config.yaml
n_layer: 14
d_model: 256
n_experts: 80
experts_per_token: 4
d_expert: 64
d_shared_expert: 0
activation: "reglu"
moe_layers: [0, 1, 2, 3, 4, 5, 6, 7, 8, 9, 10, 11, 12, 13]
router_score: "softmax"
normalize_top_k: false
routed_scale: 1.0
balance_loss: 0.00894
balance_bias: false
router_z_loss: 0.0001
n_groups: 4
groups_per_token: 1
init_std_router: 0.0138
lr_router: 0.000684
n_head: 8
n_kv_head: 1
head_dim: 64
vocab_size: 32768
norm: "rmsnorm"
norm_place: "pre"
norm_eps: 1e-05
positions: "rope"
rope_base: 10000.0
rope_fraction: 1.0
qk_norm: true
attn_scale: 0.125
tie_embeddings: false
parallel_block: false
init: "normal"
init_std_qkv: 0.0238
init_std_o: 0.00318
init_std_up: 0.0238
init_std_down: 0.00318
init_out_by_depth: true
init_mimetic: 0.7
optimizer: "adamw"
lr: 0.0016
lr_mult_qkv: 0.5
beta1: 0.9
beta2: 0.95
lr_head: 0.00852
warmup_steps: 267
schedule: "wsd"
decay_fraction: 0.424
decay_shape: "sqrt"
final_lr_fraction: 0.0
batch_tokens: 65536
seq_len: 512
doc_mask: true
train_tokens: 502000000
steps: 7660
dataset: "wikipedia_en"
Below are experts of layer 9 (counted from 0) of a mixture-of-experts language model. Rows are named gate (a neuron's input weights, with its number), up (a neuron's input weights, with its number), down (a neuron's output weights, with its number) and show model dimensions 0-255. Each number is 128 + 32 x the weight over its row's rms, rounded and kept within 0 to 255.
Before each expert's rows: a language model's description of what the expert responds to. This comes from a sample of Wikipedia text that the model never trained on.

# expert 8
Description: First names and their word pieces in lists, personnel credits and football squad tables, such as David, Jean, Stevie, plus table pipes and list dashes.
gate0 [134 187 101 149  63 160 100 106 151 188 169 134 149 137 136  92 148 122 125  83 136 170 142 160 159 101 129  99 132 108 184  96 175  86  90 160 167 136 196 139 181  85 126 108 128 116  95 133  87  97 146 146 148 153 165  93 148 107 221 102 111  69 130  82  64  84 150 125 183  73 125 131  99 124 157 117 120  70 167 104 128 178 167 105 119 120 137 140 129 102 166 122 158 102 146  53 131  86  51  94 109  97 104 125 105 110 109  61  81 113 168 173 132 100 131 103 166 132 131 119  96 118 140  95 111  91 134 163 172 107 178 108  98 182 147 107 171  93  77 144 113 113 146 151  89 111 164  97  94  85 176 130 102 126 121  78 129 132 138  83 155 157  98  82 157 177 160 109 104 109 160  94  88  79  65 149 185  97 110 129  78 104  88  98 110 146  70 102 115 118 111 111 148 114 134 108 154 114 124 142 107 106 132 200 140 150 133 106 127 127  77 111 109  99 117 114 116 109 105 129 151 184 166 132 109 132  78 119 129 208 119  92 144  70 146 185  88 113  85 116 123  98  86 108 150 151  89 101 166  97 100 132 151 169  97 152]
up0 [120 180 108 153  67 145 132 117 155 157 151 142 120 124 153  79 125 140 117  90 121 140 172 140 171 107 141 102 142  78 171 110 141  94 101 139 177 127 182 122 172 107 143 107 118  88  81 135 119 118 136 119 144 168 150 100 144  93 197 144 112  61 154 100  46 114 165 130 156  59 123 150 105 107 155  89 108  97 174 123 108 157 174 100  80 124 142 128 126 112 170 146 148 139 136  64 112 105  57 112  88 104  97 120  63 110 116  77 110  99 177 189 135  97 118 107 188 149 123  92  94 152 140  79 141  99 120 170 179 108 162  97 121 161 159 108 173 116  98 138 125  99 166 154  92 103 162  79  99  56 146 103 102 109 127  58 171 135 136 114 143 167 119  77 143 188 143 118 115 102 166 103  97  66  83 154 150 100 125 112  73 100 105  90 118 127  87 102 147 109  96  91 139 116 138  94 134  88 104 174  92  96 125 178 144 146 114  91 121 119  98  92 114  88 126 125 125 125 100 117 159 202 143 122 131 113  79 120 127 199 116  79 156  56 112 182  93 115  57 105 119 108  87 130 162 137  72  90 146 137  75 109 146 193 101 134]
down0 [129 107 166 163 141 156 136 109 121 140 105 150 134 132 143 128 119  77 146 151  86 141 184 110  78 130 144 152 117  85 144  94  89 110  84 109 127 143 160  93 170 124 177 108 112 140 149  79  92 123 142 155 164 146 137  54 147 163 181 145 145 141 112 118  70 108  86 139 138 130  98 192 201 115 119 106 211 146 130  75 118 130 132 128 153  60  99 184 121 143 166 102 150 106  62  92 127 165 139 105  85 126 145 148  67 134  62 109 175  98 116 153 152 136 119  94 105 100 141 157 125 162 161 178  90  59 106 135 131 148 133 118 111 164 103  93 110 191 205 148 146 156  57 121 136  71 188 103 111 122 155 117 157  97 150  94 113 138  98 124 116 109 133 110  99  88  97 147 137  63  94 144  89 109 108  62 121 160 155 115 123 114 143 124 130 130 135  76  78 168 227 163 115 162  98 141  86 179  84 164  91 131 123 132 120  92 139 126 116  94 133 138  45 125 146 163 160 133 183 137 101 163 121 125 115 137 146  71 107 199 111 127 153 145 125 143 162 101 134  97 146 178 156 113 100 181  55  77 137 108 133  99  86 120 107 119]

# expert 43
Description: The, his, their, its and 's before a noun phrase, often one describing a person's own work, such as his three-volume work, its award.
gate0 [ 69  93 100 112 169 131 103 148 145 148 175 129 141 104 110  96 136 101 127 109 151 152 163  72 130  58  91 172 146  88  65  87 143 140 140 129 136 142 123 127 153 100 176 153  95 127 133 115  76  71 134 143 121 124 127 124  77 150 149  89 139 137 140 206 134 160 132 169 156 123 147 167 141  78  83 140 113 113 112 125 145 154 156 139 142 113 103  63 144 129  42 139 142 100 156 195  97 144 163  89 134 159  98 164  43 137 139 156  93  82 117 162 177  81  86 154 134 178 129  96 127 132  99 132  90 140  66 144  94  97 129  81 139 100 108 122 128 123  96  99  45 106 136 140 222 126  80 134  95 152 173 141 142 181  95 131  98  97 128 193  99 142 143 118 139 153 128 126 183 120 153 114 134 130 115 125 137 133 102 119 186 151  95 105  99 140 206  85 161 137 144 120  76  96 135 187 145 108 131 182 139 123 149 138 126 136 107 145 162 148 127 148 131 111 142 119 140 119 142 111 183 111 164 216 127 134 194 140 158 162 127 136 103 135 107 124 145 168 123  81 122 152 111 108 182 100  72 144  15 185 141 152 138 192 149 125]
up0 [186 114 121 167 140 127 166 132  66 118 132 119  90 188 123 133 115 112 117 173 124 113 104 146 134 188 164  95  83 123 185 160 116 127 116 132 156 149 125 161  94 145 103 153 162 117 110 111 163  62 188  95 147  96  86 131 176 123 107 136 117 105 124  86 162 123 159  77  77 150 136 166 149 174 138  96 126 118 152 155  82  92  73 114 112 141 153 169 115  76 231 158  80 124  99 103 138 164 153 144 117 136  66 116 180 106 134 103 139 136 146 106  93 130 142 133 121  51 123 151 137  99 175 129 184  81 182  87 189 133 144 154 105 109 147 109 136 138 172 185 172 151 100 124  62  88 155 129 125 130 154 121  84  92 115 217 162 122 148 119 125 111 115 143 116 121  90 146 111 180  91 162 110 137 132 187 127 162 132 106  83 115 142 147 181  91  18 153 113 141 101 138 121 152  84 141  87 138 118  70  92 147  87 112 133 107 139 124 135 123 138 177  97 125 142 159 177 119 132 124  97  95  98  25 125 123 120  54 119 104 141 153  99 144 117 127 152 101  97 177 199 151 150 167 116 109 153 132 192 108 149 106 130 110 129 138]
down0 [153 175 129 141 149 164 160 142 118 129 100  15  97 170 117 116 126 149 176 137 139 133  78 158 114 112 158 150 156 121 142 139 115 127 136 162 177 133  88  99 178  71 137 133 167 196 158 120 212 137 171 157 156 145 118  94 201 137  96 128 188  74 120  94 126 132 181 130 138 147 189 104 128 130 124  75 120 122 124 102 113 145  61 192 157 138 107 174 144 120 152 170 173 168 191 146 139 120 146 103  97 147  86 108 113  50 225 118  79 159 167 142 124 116 103 173 115 110  91  85  86 191  98 108 107  56 125 132 146 127 140 108 124 120  85 120 142 163 133 122 132  73  82 176 131  77 128 131 137 186 128  85 104 117 140 103 128 134 209 113  74 145 125 117 158 173 134 161 133 120 138 177 129 181 163 136 152 147 100 116 107 136 105 155 164  99 110 162 118 167 121 121 180 107 100 146 118 124 120 139 111 130 192 119  85  99  82 139  82  94 133 143 146 209 128 168 188 121 132 132 165 165 120 120 180 123 141 131  86 130 151 131 129 128 118 154 147 148  99 124 107 124  88 122 164  85 137 167 161 159 173 151 140 132 162  97]

# expert 42
Description: Ordinal and other determiner-like adjectives right after the or a, such as first, second, another, previous, largest, latter.
gate0 [107 154 158 108  63 118 150 176 125  83 191 136 154 175  79 155 168 159 133 123 110  77 125  62 107 163 179 130 128  52 128 141 127 142 129 132  86 135 137 143 144 151 118 143 129 132 168  88 124 101 184 131  95 179 113 186  99 135 138 115 110 158  96 111 125 106 124 106 136  77 172 144  87 134 192 169 118  90 123 107 127 118 128 137 116 114  89  95 137 175 114 189 114 137 130  98 184 134 110 103  76  93 138 172 125 150 119 136 132  61 179 137 111 142  77 152 169 138  97 110 115 126  62  74 144 111 144 142 118 161 202 185 131 160 138  82 167 118 127  84 127 132 137  60 100 139 147 171 143  65 190 120 111 135 169 116 137 122 127 169 114 161 133  73 159 229  94 143  97 161 130  97  92 115 120 140 153 146 152  96 118 160 124 128 124  85 116  90 138 105 132 157 158 175 177 141 124 144 109 118  58 145  87 131 131 100 117  70 137 158 178 137 120 150 167 155 146 140 131  78 154 219 147 117 166  67 130 111  63 172 104  55 131 104 107  75 150 134 116  78 133 134 142  86 152 141 129 106 159 141  59 138 111 135  89 164]
up0 [154  93 127 112 162 132 122 116  97 158 171  95 109  83 169 115 117 127  74 132 123 138 149 149 115 126  81  90 142 174  82 141 125 106 122 145 144 155 103  60  92 120 133 121 104 164 121 169 120 175  91 148 169  47 126  97  78 107 101 141 177 116 130 151 122 190 108 135 120 175 110  89 189 147 126 150  73 140  92 198 120 165 145 130 104 171 161 161 141 127 125  94 141 105 111 190  64 141 125 106 152 151 177 121 140 140 166  60 103 133  63 131  96 131 178 122 144 117 125  87 122 172  99 123  87 175 144 159 175 116 113  82 119 100  95 150  96 142 148 143 154 137  85 131 173 166  88  81 130 173 118  87 148 144 114  94 175  77 114  62 142 132 134 156 160  77 156 100 107 158 175 104 146 126  90  77 115 126 112 115 190 151 179 147 161 104 167  98  92 170  69 101  81 112  53 105 126 121 112  66 160 107 154 101 148 216 117 117 125  88  69 102 127 152 102  86 126 143 182 131 146  78 109 158 144 136 142 134 164 106 156 145  37 145  87 132 106 138 140 171 109 125 131 129 147 117 106 122 161 151 180  66 173 112 147 142]
down0 [134 114 132 116 141 128 155 136 114 128 117  73  76 214  74  70 125 141 119 124 149 125 102 138 131 135 154 105 128 151 157 155 102 116 134 141  61 104 160 118  79 104 131 128 156 114 114 100 220 151 109 119 108 148 123  53 115  96  78 180  96 145  82 154  88 130 177 170 183 159 117 127 162 146 120 129 139 176 146 179 116 129 156  81 144 131 143 119  64 130 156 124 130  81 103 158 206 133 155 132 175 106  65 150 166 153 154  53  87 129 106 107  74 115 107 104 107  70 119 146 130  85 144 132 122 167 149 142 108 114  95 126 187 173 111 153  98 151  98 185  82 155 150  90 190 126  67 169 131 149 148 105  86 132 173  93  89 119 110 138 145  86 124 223 125 137 144 119 137 102 141 178 148 130 116  86 169 136  96 149 194  89 154 138 102 107 127 151 107 188 140 107 119 131 136 112 141 166 134  91 128 130 150 158  95 144 142 124 139  80 110 122 149 105  77 194 144 129 164  91  97  93  93 106 125 122 105 130 181 140 189 127 130 142  91 138 151 133 130  82 158 120  98  77  98  40 117 181 123 150 190 160 107 146 186 154]